config.yaml
moe_layers: [2, 3, 4, 5, 6, 7, 8, 9, 10]
optimizer: "soap_variant"
beta1: 0.95
seq_len: 2048
dataset: "wikipedia_en"
Below are experts of layer 7 (counted from 0) of a mixture-of-experts language model. Rows are named router (the router's row for the expert), gate (a neuron's input weights, with its number), up (a neuron's input weights, with its number) and show model dimensions 112-223. Each number is 128 + 32 x the weight over its row's rms, rounded and kept within 0 to 255.
Before each expert's rows: a language model's description of what the expert responds to; "mostly gets" lists some tokens that are sent to it at least half of the time. This comes from a sample of Wikipedia text that the model never trained on.

# expert 20
Sports and election nouns
mostly gets: "finals", " Cup", "fielder", " match", "weight", " loan"
router [131 140 143 169  98 170 124  92 128 143 140 187  81  59  77 206 135 148 138 154 154  88 138 131 159 166 118 156 138 110 144 105 122 130 173  88 106 139 129 140 138 157 112 141 147 167 174 116 145 109 202 149 100 134 152 161  80 126  90 152  76 103 112 139 155  96 111  62 156 161  96 150 153 149 155 158  94 133 132 143 105  55 128 118 171 139 142  67 119 176 139 135 109 122 123 209 147 128 113 197 130 162 154 118 181 151 150 165 111 100 133 153]
gate0 [101 146 166  62 146 137 169 110  81 168 101 133 115  99  98 149  89  85 105 139 110  78 140 142 116 166 138  90 121 121 153 113 102 136 108 118 114 148 130  98 132  88 168 193 201 170 162 118 183  71 125 106 121 121 192 161 144 139 142  99 137 164 110 141 130 181 132 104  92 146 164 103 139 137 119 110 150  68 144 205  97 127 145 110 147 129 100 141 200 110 111 138 131 109 148 109  88 180 137 117 107 146  83 118 111  88  77  90 105 154 156 136]
up0 [143 160  94  62 111 162 129  91  86 162 148 148  87 113 117 121 131 167 131 108 160 122 142 111 131  69 131 170 115 122 123 154 120 145 156 142 131 101  92 125 123 141 105 106 142 118 106 164 145  89 138 130 104 141 112 131 150 120 186 103  55 152  89 126 105 127  88  83 113 126  99  89 137  94 172 130 187 139  79 169 173 102 152 165 135 120  85 123  92 142 169  75 152  91 142 149  92 144 131 185 108 135 187 127 114 163 195 164  90 145 105  96]
gate1 [139 107 138 105 127 117 129 127 113  97 122  89 181 179 182  76 151  77 147 140 114 128 108 131 100 105  75 115  89 152 132 118 148  93 103 162  74  28 145 144 155 119 169  88  66  75  89 137 183 147 138 124 154 125  68 117 117 144 121 168  69 147 210 114 204 138 112 141 117 105 162 142 122 105  84 161 136 115 120 122 130  99 167 165 135 171 100 125 126 171 184 127 110 109 173 142 127 161 109 135 148  88  80 129 124 121 105 129 103 139 121 117]
up1 [166 198 120 130 137 135 111 160 130 165  90 119  83  91 107 217 135 157  83 117 121 165 130 130 112 149 208 115 161 118  99 131 110 145 125 104 139 174 132 143 157 129 111 183 104 151 151 150 104 143  92 167 118 144 140 155 139 108 144  94 132  95  96 195 142 101  68 102  87 161  73 110 131 176 134 103  95  64 130  91 131 154  96 100 149  95 122 142 149 168 101 171 110 159 168 177  90 100 179 129 131 128 204 137 124 114  93  84 192 156 152 148]
gate2 [ 92 126 108 147 118 146 153 111 137 153 108 149 131 133 137 204 147  30 153 126 189 157 128  40  58 128 158 118 162 123 146  91 101 127  85 110 131 162 117 144 122 135 117 135 142 176 187 161 111 117 179 177  70 140 152  88 143  98 151 125 121  95 207 132 204  82 141 122 146 134 134 140 101 101 135 110 124 181 113 121 174  69 116  98  70 114 121 104 118 159 150 104 130 117 113  82 135 132  68 146  94 127  92 124 124 114 148 141 131 100 180  95]
up2 [130 107 142 120  93 130 164  88  95  73 137  85  95 163 126 161 124 133 109 161 101 147 173 117 181 130 136 102 114 103 187 154 106 154 122 121 106  59 158 166  65 134 116 119 130 149 149 132 184 156  77 145 205 149 121  68 126 141 157 155 131 117 102 120  90 157 127 155 122 113 142 140 160 203 157 145 155  98 180 156 115 140 175 152 114 152  97 123 144  89  59 113  33  84 106 113 174 134 130 123 167 139 130  71 145 180 150 129 119 182  99 103]
gate3 [127 125 151 136 114 123 187  93 154  97 172 162 110 115 118  91  76 189 141 124 144 179 141  94 145 182 133 131 126 146 123 184 165 170 100 179 111 166  98 126 122 160 120  89 107  85  72 158 122 170 106 167 108 143 132 124 173 131  96 114 153 105 145 104 105 126 182 162 146 117 109 121 180 130  97 130 169 158 158 191  83 100 114 146  98 108  67 106 153 100 239 145  71 123 189 161 162 116  98 134 133 139 128 130 124 123 139  96  82 137 121 137]
up3 [202 141  89 173 118 157 123 143  88  83 156  94 139 110  88 166 140 133 163 106 106  89 148 106  81 113  94 123 173  99 162 132 117  98 105  77 142 149 106 176 139  78 107 113 112 163 177 131 124 106 105  92 153 166 122 223 157 157 126  68  93 165 156 127 181 125 109 182 175 170 122 104 105 190 120  95 119 168 146  89 102 182 122 117 167  99 128 125  92 129 121 135 164 145  89  78 180  93 118 109 140 141 164 115 121 181 124 144 162 108 105 123]
gate4 [142 189  77  96 115  99 132 123 141 134 127 165 118  92 146 119 146 136 208 103 194 129 129 132 126  84 109 105 150 127  90 145 231  91  95 141 133 152  47  61 140 136 123 181 156 174 120 145 127 158 140 133 159  86 192 105 151 142 195  82 125  73 135 151  99 160 140 114 173 132 147  87 102 148 147 162 104 195 151 133 180 162 115  95 170  88 115 158 110 196 143 155 108  69 118  96 162 100 200 100 111 110 123 130 115 124 107 187 124 163 117 142]
up4 [128  93 132 104 153 151 156 106 108 139 146 126 125 175 124 178 131 108  79 177 129  86  79 142  30 169 167 113 106 155  65 186  92  45 139 102  98 144 143 105 120 113  99 161 152 145  83 144 106 170 141 141 103 169  97 134 162 125 131 120 147 112 147  73 112 143 114 140 121 151 162 160 150 141 122  95 149  59 147 159 138 100  81  37 123 150 170 134  82 126 184 122  96 103 169 116  71  97 119 153 129 190 117 145  86 127 155 108  86  84 184 114]
gate5 [104 175 107 134 100 173 160 126 116 151 125 122  68 133 193 170 158 122 169  99 168 112 171 101 103 146 135 124 151 142 156 150 101 141 210 169  97 129 128 106 121 114 151 166 162  96 140 117 136 116 166 169  78 138 176 121 102 156 125 103 124 154 121 145  70 161 136 134 146 160 110 129 142 146  97 158  79 209 105 100 123 121 166 127 138  98 208  63 120 178 107  98 104 177 165 163 121 149  79 115 108 188 103 117 110  95 129 128 185 164 108 122]
up5 [147 157 156 154 140 127 132 127 145 116 131  97  88  55 151 134 166 158 151 153 126 107 129  78 164 137 101 138 169 131 102 138 141 140 149 114  90 174  83 186 100 157  89 152 143 198 150  97 205 141 130 113 148  96 100 139 126 102 115 106 113  80 114 129  66  96 121 139 131 168 124 171 109 130 186 169 188 188 150 116 135 106 112 115 112 111 119  94 139 121 162  82 105  92 133 131 122 122 106 208  83  79 136 130 137  96 171  38  76 180  71  96]
gate6 [100 101 167 137 177 150 148 124 105 135 149  79 151  74  73 142 142 101 162 153 101 146  78 115 152  94 110 115 100 103 189 163  73 121 152 131 126 101 113 125 131 118  93 143 161 118 143  96  91 185 134  64 202  43 130 146 101 132 132 129 129 149  80 161 184 116 150 193 143 129 171 122 114 170 152 128 137 170 155  84 139 181  98 169 149 118 123 108 177 128  76 180 126 156  99 150 129 105  80 131  92 134 138  92 136 142 202 164 160 139 129 144]
up6 [111 174  84 114 167 169 101  58 147 121 121 183 124 152 155 135 106  91  86 144 157 137 184 119  94 113  97 143  77 132 117  95 167 127 100 150  79 105 134 135 159 214 129 188  81 153 122  95 170 109 140 114 101 119 162 114 166 129 157 152 100 151 129 141 159 156 132 107 147 157 134 106 143 152 150 153 138 135 136  67 126 154 104 152 130  88 139 170 182 187  94 147  91  81 116 106 176 146 102 135 148 110 109 133 194 172 160 107 111 122 116 116]
gate7 [ 99 100  66 147 146 146 127 121 158 144 177 110 100  87  79 190  75 118 115 103 158 110  72 102 103 120 146 112 154  96 134  84 164 137  98 120 133  88 114 147 128 110 179  98 128 112 127 123 161 147 161 207 111 160 136 183  99 163 148 154 118 129 177  75 127 177 143  92 111 111 115 139 134 136 123  94  96 115 136 157 128 184 127 143 195  97 153 135  56 141 120  81 114  80 144  70 126 150 158 170  94 130 158  93 159 153 110 137  93 100  99  95]
up7 [140  93 148 153 164 105 158 164 126 114 125 132 132 127 121 163 135 115 109 118  84  65  67  54 163  69  76 133 136 148  71 160 121 163 101 114  69 147  74  86 115 113 149 151  90 148 101 119 139 158  75  84 121 149  93 167 142 106 148 190 129  89 136 111 188 132 129 163 129  87 141 136 121 145  94 188 138 118 143 140 180  99 163 180  97 152 110 112 117 130 128 173 151  86  95 154 120 107 157 118 144 155  70 187 175 136 112 110 148 113 172 166]
gate8 [ 65 169 127 174 124 103 159  83  90 137 120 117 185 141 170 133 150  85  77  91 161 101  98 130 159 159 134 113  54 193 134 159 147 108 116  92 133 111 161 121 124 153 147 149 158  52 122 135 139 119 148  92  97 129  63 155 207 101 139  87 112 135 136 139 148 179  81  97 127 131 164 201 107 161 151  99 115 183  69 131  82 101 111 134 169 129 159 177 131 176  99  44 125 116 101 118  92 152 122 105 149 150  99 139 122 148 123  86 132 127 148 132]
up8 [ 89 177 154 158 152 109 110 102 129 129  74 115 163 103 119 174 179  99 124 127 137 102 136  85  96 112 119 123 107 202 145 156  99 110 140 104  69 148 143 114 121 117  84  66 178 124 103 116 148 113  93 160 113  99  96 152 233 117 163 144 143  98 141 150 154 114 104 153 166 155 143 165 118 191  94  92 132  88 125 151 109  73 135 126 156 127  87 142 146 101 106 157 172  61  50 121 122 161 112  91 123 128 129 186 142 113 134 120 129 155 172  89]
gate9 [109 168  50 216  84 153  88 125  93 169 132  84 153  95 115 144 100 143 143 127 174 102 158 126 183 105 136 145 118 189 157 101  92 156 215 163 117  99 149 135 145 131 142 140 112 156 166  86 139 149 119 121 127 126  74  88 148 149 124 134 159  68 142 115 143 151 103 157 150  87 117 134 160 144  98 146 145 112 138 175 116 117 116 155 121 151 142 167 161 147 141 132 142 144  77 137 134 109 157 164 120 169 145 158 160 106 151 122 128 169 190 118]
up9 [144 162 105  96 156  94 125 101  66 113  81 133 115  62 157  90  81 113 161 115  70 126 152 105  95 131  37 145 107 116  97  95 137  85 117 107 107 182 120 150 108 171 123 147 218 139 117 128  80 125 133 137 159 160 157 185 177 150 169 128 194 130  88 169  55  81 173 107  73  61 108 153 156 109 107 154 153 136 108  90  74 144  97 141 110 119 119 106 159 128 122 165 123 139 165 152 124 118  93 133 109 137  87 118 160 147 108 174 124 145 110 124]
gate10 [160 116 115 164 122 101  78  90 139 101 169 150 102 186 123 182 141  99 124  99 154 104 104 114 133 123 166 150  98 131 108 117 124 174 132 148 121 120 123  64 147  56 165 137 179 116  94 160 113  98 111 103 137 156 102 124  96 115 198 114 133 108 186 106  76  95 132 138 108 131 140 143 152 139 171 105  66 107 174 121 158 150 169 167 134 147 142 171 105  87 182 105  91  93 117 130 162 101 133 145  91 161 132 137  64 123 200 122 208 145 138 124]
up10 [188 164  81 128 129  75 169 149 152 125 154 132 187 152 129 152 133 119 114 127 168 114 109 122  84 104 137 188  76 179 111  82 127 151 138 124 106  98 149  92  68 107 134 161 162 102  53 140  89 132  87  94 115 107 148 132 114 203  93 111 119  78 129  74  84  62 146 117  96 158 109  96 160 142 147 120 129 104 115 113  96  79 132 135 153 126 162 106  93  82  81 113 112 159  59 108 118 167 166 113  79  61 118 136  60 157 148 163 150 133 164 104]
gate11 [ 98  97 117  82 139 149 173 134 142 114 222 109  73 135 178 124  78 157 141 171 141  97 186 102  65  68 108 105 112 115 168 104 129 129 108 184 186 142 162 162  85 119 109  92 130  98 101 154 119 163 178 125 124 123 140 119  74 164 120 111 115 144 125 182 128 148  47 132 179 111 136 147 189 152  99  94  92 125 128 135 142  82  87 117 102 145  69 122 101  82 119 160  72 129  63 175 126 102 129 147 148 134  95 179 109  87 137 117  79  89 121 178]
up11 [145 125 123 196 151 124 109 151  79 162 124  90 154  66  86 134 169  74 125  89  80 143  87  76 174 127 135 103 115 120 131 105 168 196 147  95 145 108 162 153 126 135 129 127 179 142 150  87 117 182  96 200  84 152 114 155 151 154  98 121 148  95 155 146 164 119 159 121 152 133 163  95 146 102 146 161 136 129 137  51 122 124 111 111  72 108 122 183  77 144 119 114 169 122 175 162 135 152 125 121 111  98  94 154 125 147 164  83 146 117 136  92]
gate12 [ 94 181  32 115 130 166 174 106 100 112  95 104 156 123 159  94  70  81  59 177  81 141 105  82  81 128 141 136 104 131 138 133 163 115 141 142 156 164  93 148  91  87 161 135  98 168  94 155 106 143 147 124 125 152  89 137 183 159  91  94 188 146 140  93 134 121 103 119 131  98 136 155 148 143 107  80 144  42 148 120  64 169 119 164 129 138 213 114 180 142 107 144 147 123 147 107 128  96 162  84 104 193  44 117  82 126 105 111 132 123 146 152]
up12 [122 159 164 172  98  66 107 107  80 108 101 105 220 143 150 108 106  85 123 159  82 116 101 157  90 115 161 127 141 101  93 133 163 120 122 177 113 142 131  82 135 167  97 118 135 116 113 140 180 161  94 152 129 109 134 127 157 173 104  43  95 125 139 115 146 101  76  86  62 169 167 139  97 109 167 117 127 156 158  98 142 134 149 203 133  67 120  95  84 120 134 164 109 157 164 153 129 153 153 108 156 138 120 104 177 205  66 143 103 147 177 135]
gate13 [ 81 162  76 106 184 110  75 117 145 209 134 145 132 111 144 141  67  63 147 164 115  93  91 109 126 118 108 107 134  82 145 111  95 133 105  98 176 110 156 135 176 113 152 142  94 115  82 135 154 140  83 149 160 109 125 151 159 153  86 151  83 163 158 135 115 160 116 114  42 137 122 149 204  43 117 125 148 153 115 167 117 138 124 181  95 139 152 143 165 121 137 136 119 130 138 113 145 148 136  99 121 167  93 135 162 110 110 154 146 121 203 100]
up13 [109 148 144  62 129 139 152  89  98 158 143 115 112 109 108  87 119 101 102 142 172 135 131 166 176 112 121 151 151 147 107 169 194 138  95 178  17 110 109 100 140 158 135 109 120 112 147  87 126 155 128 115 151 133 131  94  93 150 139 116 155  93 146 164 139 151 157 193 168 124 127 100 118 140 171 113 149 145 130 104 155  65 124 157  84  75 158 152 124 150 147 162 154 158 158  99 142  65 127 133 114 105 171 121 141 122 140 127 195 120  69 130]
gate14 [159 103 119 106 140 117 152 104 112 146 122 161 151 158  90 115 146 147  74  86 109 170  92 165  97 117 140 100 149 107 132 129 129 142 104  81 154 144 179  72 117 118 117  72  87 129  91  97  27 142 122 165 132 139 106 191  88 157 180 150 154 148 182 148 156 111  96 169 127 162 201 151 100  93 110  74 112 154 115 127  97 153 113 192 104 149 176 144 139 115 151  83 150 144 113 155 175 176 178 145 146  94 136 153  84 111  92 134  87 163 105 165]
up14 [152 144 148 122  77  62 201 181  97 108 132 184 170 116 105 135 106 177 159  94 101 189 102 136 138  99 128 111 114  75 152  93 132 163  92  83 136  68 205  88 162 111  97 122 114  99 118 127 130 102 147 164 131 130 112 113 131 132  72 146 113 198  92 153 158 103 101 104 113 116 184 161 158 140 151  97 161 130 167 152  92 127 147 165 175 131 105 144  83 108 128 161  63 138 133 100 146  75 147 133 188 135 142 126 109 142 114  47 113  99  86 106]
gate15 [165 123 123 131 130 145 118 128 163 138 149 104 175 147 134 144 165  88  95 124 114 149 183 140 189 108 139 159 105 112 124  87 105 147 110 113 143 137  73 166 142 118 186 147  84 158 175 106 195 155 144 123 147 147 124 151 162 136 145 202 112 140 141 169  93 198  52 117 152 129 125  97 124 189 128  74 143 109 154  98 159  43 155 130  75  99  66 121 161 162 137 121 126 111  88 120 128 141  78 135 129  95  85 160 107 112 161  94 168 155 122 115]
up15 [ 82 119 110  77 151  88 116  98 129 154 178 113 192 132 122 138  86 191 145  85 132 170 112 140 125 203 107  92 158 114 128 109 160 104 155 106  89 130 155 132 154 118 124 115 123 134  47 150 170  79 186 137 111 125 104 101  78 154 170 143  71 138 176 186  62 133 116 168 177 119 121 126 110 124  80  96  57 138  95 111 113 110 129 174 174 156 190 122  88 104 132  61 140 131 134 131 170 105 116 142 142 172 156 158 164 159  83 128 128 176 121 127]
gate16 [102  92  62 109  97 123 106  96 125 118 127 152 104  61  93 100 119 143  92  75 120 144  66 125 163 119 101 157 120 165 125 136 132 152  55 112 156 184 154 141 176  57 111 149 115 122 119 103 102 144  77 105  56 160 138 116 154 142 161 114 133 121 130 103 114 101 184  99 109 166 130  95 138 157 182 190 200 128 113  50 120 159  82 127 106 105  90 149  96 114 133  99  70 186  94 134  90 101  86 135 170 126 100 143 117 136 133 181 130 104 102 127]
up16 [117 149  94 115 102 162  63 138 161 123 116 157 190 115  92 151 136 128 124 160 150  95 199 125 188 161 115 107 120 107 119 107 166 149 121  91 141  82 149 142 141 114 111 110 114 131 147 202 180 191 106 127  93 133 153 176 180 193 182 140 135 120 185 149 102 180 176 109 148  96 121  58 176 132 143 113 130 174 174  99 129 112 133 179 148 137 117 135  74 210 119 177 117 117 144  92 134 161 128  68  96  82 187 124 132  97  96 172 116 126  69 144]
gate17 [133 114 141 128 181 158 106 115 127 164  95 155  92  60 138  88 124 154 165 113 137 100 163 177 106 173 126 151  92 124 123 158  88 133  93  88 152 235 116  68 161 116 103 142 112  97 146  86 122  90 147 137 100  65 130 108 121 155 116 146  85 121 178 119 151 168  84 129 138 151 156 104 124 126 172 112 150 139 111 106 124 107  82 178 130 160 151 139 129 111 126 144 188 148 145  88 170  78 163 113 127 135 133 160 134 153 120  53  89  91 132 115]
up17 [ 72 130  93  91 130 122 176  97 110 154 163 131 131 149  59 111 113 131 133 174 132 150 170 169 116 110  90  98  88 177  93  66 150 123 139 151  83 125 113  93 113 156 213  79 145 108 201 130 146 167 145  91 175 133 139 151 166 153  70 117 155 108  95 128  91  89  98 144  54 113 124 114 139 129 105 117 109  50 103 139  97 113 156 116 120 137 149 153 151 145 123 155  94 112  97 162 115 157 134  66 116 152 111  78 126 115 132 136 132 170 138  82]
gate18 [107 170  47 114 141 143 126 149 161 182 181 164  89 118 113 113 101 115 108 132 134 151 119  94  69 120  89 182  60 152 152 107  60 140 134 135 140 155  68 112  63 187 148 158 148  88  98 117 159 116 163 117 144 154 117 149 163 135 160 157 143 153 115 150 140 149 159 136  90 167 134 180 111 116 193 116 149 151 189  93 181 195 131 100 169  79 153  85 105 136  68 118 157 217 112 144  87  79  90 110  74 111 175 121 138 112 177 139 109 136 176 142]
up18 [164 136 130 123  84 140 194 137 117 123 119 116 144  58 115 148 104  97 118 165  69 206 131 139 140 102 131 108 105 106 100 106  48 152 195 127 149 100 210 121 126 100 162 141 109 133 109 138 119 108 160  79 131 132  86 139 107 130 127 135 161 104 155 107 117 153 156 147 116 152 119 150 161  98 116  76 113 136 131  78 137 118 160 126 116 151 136 133  72 177 132 139  96 143 156 147 137 129 132 145 127  67 197 158 152 149 155 101 167 191 184 112]
gate19 [114 166 148 157  63 112  60 152 116 165 108 153  90 144 136  78  99 145 179 155  79 110 102  82 217 123  56  94 136 100 152  90 185 154 128 116 127 130 148 129 127  81 175 175 118 115 170 115 167 151 100 160 131 145 151 150  89 106 176  97 105  99 159 186 112  96 109 178 120 173 189 171 101 131 203 149 130 125 134 122 123 130 149  59 135 135 166  99 162 133 120 153 107 159 142 105 130 138 163 156 141 111 126 138 194 114 176 124 133 175 113 126]
up19 [ 92 136 183 117 185 148 118  84 147 101 129 121 127 111 145 159 182 116 165 127  94 132 207 150 110 121 118 115  63 151 174  74 129 121 102  85 119 146 102 155 113 169 174 105   9 119 114 107  79 128 119 143  90 163  94 138 109 115 120 129  77  88 121  94 108 169 120 135 128  94 121  57 158  91  70  82 169 141 157  89 152 107 104 119  57 151  84 119 112 119  82 175  88 152 160 170 141 114  95 107  99 106 118 151 134 171 112 147 131  90 101 202]
gate20 [ 86 101  94 186 144 181 193 105 127 136 119 103 150 148 146  91 143 184 176 100 151  81 107 132 109 189  75 145 150 140  93 148 177 111 159 171 103 162  94 119 142 119 119  68 158  69 140 139 105 131 144 118 112 124 174 173 128 117 118 121  89 175  60 138 134 144  78 127 156 136 104 153 122  79 175 194 126 136 164 113  99 126 116 110 142 109 104 129 150 125 114  94 136 120  82 168 130 137 149 122  97 141  90 152 110 130  99 169 180  62  83  76]
up20 [179 159 155  91 195 141  75 160 135 152 122 115 120 117 134 113 106 128 124 144  79 117  97 166 218 106 156 107 141 152 152 130  87 146 110  99 150 139 136 115 158 125 143 137 100 101  96 159 123 156 128 162 123 135  94  73 133 158 148 127  93 171 125 151  91 143 115 150  74 185 131 115 135 134  88 108 100 137 175 134 124 170 141  53 198 117 120  86 114 123 169 166  96 181  80 123 117 161 115 134 118 173 164 117 159 107 133 144 146 155 141  96]
gate21 [ 89 140 131 131 143 110 130 122 115 115 140  90 164 187  98 129 112 119 109 106  73 148 162 140 142  89 139 109 155 148 126 173 158 106  93 144  70 135 145 130  50 193 172 119 121 149 103 111 126 125  91  75  85 136 111 144 158 163 146  58 163 120 109 145 209 110  89  94 158 137  71  83  95 168 105 119 168 122 109 156 141  95 136 110 188 205 210 108  97  84 170 131  95  91  92 138 122 126 147 185  99 146 160 170 117 108 143 138 135 148  88  81]
up21 [142 133 143 177 138 112  92 162 185 145 124 109 138 133 151 147  86 142 135 125 116 125 134 143 146  94 111  56 135 181 129 170 176 108 139 127 135  82  77 190  86 139  80 131 144 199 164 145 101 149 116 122 176 102  34 150 125  99 194 142 139 105 133 106 104 102  83  68 135  91 151  69  97 160 115  75 157 125 148  81 150 158 142 129  99 119 189 153  70 147 170  38  76 104  91 135 155 110 106 167  60 136 102 122  93 171 159 163 127 127  92 100]
gate22 [116 160 114 103 129  71  64 133  38 143 153 118  87 156  74  72 105 129 108 149 103 124 152 189 155 116 109  84  98 121 123 163 155 148 174 106 144 125 157 127 162 137 130 106 143 144 123 119 116 141 141 189 179 130 143 100 164  84 165 156 147 135 111 179 170 116  99 122 147 113 174 121 120  98 114 153  78 153 128 110 141  79 108 146 116 159 119 132 115 122 122 173 129 157 158 116  92 165 128 130  70 144  40 125  69 133 146 155 151 111 121  78]
up22 [166 133 105 177 122 119 135 150 143 164 131 160 167 134 118  91 172 128 120 134 109  78 171  74 114 143 125 126 112 163 150  81 101 155 106 102 127 110  93 173 159 106 180 161 133 127 151 156 154 116 147 152 149 139  95 134 106  92 103  85 134 115 137  94  73  99  75 116 113 134 124 106 128 135 132 119 155  92 132 109 104 141 170  80 177 138 110 127 130 133 153 112  68 102 172 130 141  93 169 105 181 145 132 143 171 127 139 106 188 142 130 127]
gate23 [119 143 157  78  88 110 166 197  78 153 147 133  82 147 195 122 183 159 149 168 190 146 166 105 153 150 118 169 139  81 107 146 171 109 116 141 125 112  98 104 153 113  93 109 196 133 172 120  92  83 156 155 137 103  92  92 142 157 200 123  98 106 116 132 128 147  74 177 107 141  95 155 168 148  71 201 188 152 182 194 142 114  70 109  85 138 122 148  96  82 185 119 112 140  72  92  95 133 126 133 144 223 142 128 141 142 131 149 140 138 135 126]
up23 [ 92 131 151 162  80 150 102 107 136 135  75 221  73 106 148 149 128 124 182 144 175 118 158 116  56 107 126 127  89  97  90 130 140 173 106 103 182 134 106 107 141 121  83 119 111 136 104 148 160 154 192 123 148 201 127  90 118 178  78 145  72 156 154 145  67 111 123 126 172 170 134 164 106 212  98 116 200 162 127 112 192 161 166 166 101 102 144 138  94 118 115 140 160 156 127 135 144 136 106 159 147 128 100 150 162  87 160 175  84 104 158 122]
gate24 [130 171 212 135 146 132 149 110 115 120 138  67  89 154 132 156 152 131 131  29  86 130 102 117 144 141 163 111 102 119  85 122 110  96 191  70 165 163 136 133 133 101  67 111 165 105 125 127  76 111 159 183 146 122 155  98 104 208 101 139 146 122 160  96 115 122 131 147  90 183 144 157 194 140 108 116 106 125 156 160 135  54 107 132 109 152 156 103 155 148  95  90 158  97 144 101 130 111 137 156  88 111 165  99 132 149 145 158 112 204  98 144]
up24 [130 141 149 139 143  86  89 110 117 122 118  88 140 103 146 106  97 126 141 122  93 117  99 143 169 106 129 142 127  92 120 120 133  56 143 108 108  85 159 107 112 150  68 137 145 127 163 100  65  72 131 157 112 113 118  87 182 118  77 134 160  93  85 144 127 111 173 100 177 128 144 199 146 169 128 147 109 110 176 191 150  97  65 132 127 157 142 102 109 156  61 153 155 104  94 152 101 101 146  79  81 113 115 129  82 134 109 115  88 111 133 162]
gate25 [ 87 146 125 143 150 119 114 115 110 110 172 107 143 136 155 107 194 103 187 136 158 157 117 130  98 107 142  96  67  99 144 133  86 189 148 130 209  66 136 161  35 167  82 178 124 122 100 121 124 120 128  93 156  80 128 140 121 109 183 160 135  95  77 100  99 148 134 114  36 138  64 124 129 113 115 126 196 120 149  97 121 121 125 127 138 107 111 134 131 107 154 109 118 157 169 146 177 158 175 168  75 107 114 161 174 140 123  41 152 105 126 137]
up25 [142 136 135  92 100 145 150 113 131 116 101 103 135 119 114 169 137  49 133  65  82 171  57 142 118  92 193 109 121 155 105 124 160 115 149 127 150  94 105 106 150 134 143 157  82 134 106 146  83 127 155  95 118 105 161 125 108 147 114 134 139 150 161  76  58  94 135 150 112 109 130  93 100  93  99 135 157 127 123  86 126 178 124 117  70 112 203 122 191 140 106 115 124  97 117  87 163 175 174 165  75 171 203 169  82 150 112 179 113 139 141 123]
gate26 [142 119 105  98 135  90 105 152  81 111 110 132 111 149 179 102 133 115  98 141 135  84 120 126  87 142  59 135  52  79 120 113 117 123 172 145 105 168 141 162 123 147 164 152 122 108 112 168 115 119 126 148 164 103 125 154 119 117 132 119 161 130 165 132  79 142 144 124  88 109 132 113 124 192 110 144  89 146 103 167 129 119  99 164 186 142 144  83 178 161 104 135 123 112  94 139  81  42 122 124 130  89  92 134 152 135 125 104 128  75  66 134]
up26 [112 152 120 112 116 179 155 121 139 183 145 116 158  96 155 148 113 137 100 124  75 161 105 157 152 131 207 132 170 112 134 119 136 135 117  68  71 118 120 173 104 118 131  79 138 133 110 182 135 139 112 109  90 149 157  65 166 118 112 182 143 148 139 108 137 105 130 140 192 139  31 199  98 135 118  67 149 133 142  93 145 113 147 118 108 151 134 139  85 121 183  83 131 134 138 129 205 150 160  94  77 114 162 148 139 120 153 158 101 138 167 168]
gate27 [133 109 107  87 154 160  64 168 210  83 140 138  89 126  79 148 116 111 132 177 141  71 126 158 141 120 132  98  69 130 113  50 114 119 126  92 135 130 144 152 190 143 196 151 112 114 145 168 170 109 160 156 111 121 108 111 149 103 112 151 155  89 118 143 111 184 167  96 143 110 105 114 122 117 193 165  92  98 183  87 109 162 101 107 137 156 100 132 133 168 115 170 120 140 158 167 159 139 182 135 168 138 141  99 178 121 138 115 111 166 141 126]
up27 [ 64 165 171 127 125  99 134 145  38 130 117 201 122 114 114 123 159 117 131 143 116  98 173 137  71 112 123 195 164 131 105 174 125 162 113 129  61 177 176 119  90 122 102 159 132 125 122  96 132 103 157 180 138 103 161 109  98 137 133 115 112 164 155  90  87 108 125 135 161  96 150 130 107 121 115 154 190 132  92 182  83 131 150 141  90 151 143 169 169 157  87 127 154 157 155 103 131 160  89 106 109 175 141 158 160 115 113  99 139 144  75 108]
gate28 [152 146 133 136 110 120 141 157 148 117 161 117 100  99  56  81 144  69 178 111 174  83  91 103 124 116 134 102 171 118 142 135 152 142 119 170 117 111 147 103  95 151 108 162 180 175  56 147 101 145 149 147 185 146  78 166 208  75  53 120 124 114 164  76 128 142 128 103 143 130 127 169 100 105 131 128 146 130 154 125  84  97 161 136 159 145  99 160 128 116 132 108 180 184 162 148  56 148  74 116 155 129 135 141  99 136 152 121 106 171 138  86]
up28 [148  95 107 123 154 111 157  97 150 131 106 147 103 147 100 142 115 167 120  55  87 122 116 107 152 134  33 136 128 106 139 135  72  98 101 101 123 105  88  84 156  86 136  86 135 137 149 111 106  93 133 117  99 136 206 154  83 158 176 114 149 177 129  69 107 121 124 109 130 174  93 121 185 154 129 114 127 163 126  87 153 114  78 117 114 157  74 118  89  79 104 142 142  87 129 103 144  72 149 156 107  80 136 139 207 105 155 131 177 163 204 167]
gate29 [ 59 144 106 111 144 134 129 144 156 171 157  91 153 134  95 108 111 150  85  56 145 107 147 102 108 106 109 112  62 105 100 109 135 152 188 112 107 133 138 173 130 128 109 106 143 149  93 150 138 138  97 126 107  98 136  97  63 106  80 106  79 142  74  90  70 118 163 104 139 142 180  78  75 113 143 156 122 159 128 104 159 117 139 138 171 155 142 137 146 106  90 117 124  46 128 136 153 164 152 112 152 134 137 155 101 192 168  73 187  97 171 109]
up29 [135 142 151 121 143 109  87 154 133 186 177 159 135 104 144 142 175 108  62  87 150 120 103  78 126 113  98  92 142 160 160 147 123 107 150 168  48 104 132 128  87 154 141 118 196  86 156 120 195 122 123 100  99 141 146 113  85 134 111 138  98 148 124 179  83 120 175 182 125 112 160  79 101 131 130  88 100 127 108 120  83 130 123 108 140  94  82 101  57 126 155 137 122  90 141 139 109 157 127  60  71 112 140 168 140 134  83  72  82 162 183 201]
gate30 [148 108 110 145 167  46 166 142 108 118 144  63 126  97 153 120 131 103 150 112  71 114  71 105  83 109 108 177 161 150 143  84 135  72 144 200 127 158  49 157 132  89  86 121 139 121 151 143 101 117 143 112  87 115 174 180 115 204 112 133  71  78 129 101 102 132 119 101 123 125 107 167  95 109 163 141 219  90 119 120 126 111 170 143 109 160 135 143 136 155 147 179 139  97 103 139 136 124 145 112 160 118 137 128 105 169  87 171 162 115 159 124]
up30 [180 198  85 123  77 132 146 116 142 183 138 123 163 130 118 123 100 119 179 132  80 119 155 156 133 230 143 106 108 161 133 150 129 139 156  96 130 137 107 122  73 124 126 160 169 119 117 152 146 173 135 138 121 103 139 151  72 140 137 119 103 183 131 128  83 101 165 130 137 157 158 111 167 137 120 119 186  69 158 113 148 123  83  87 100 113 150  85  91 111 144 136 168 110 126 109 153 139 166 139  65 126 114 118 124  95 176 153  82 141  81 155]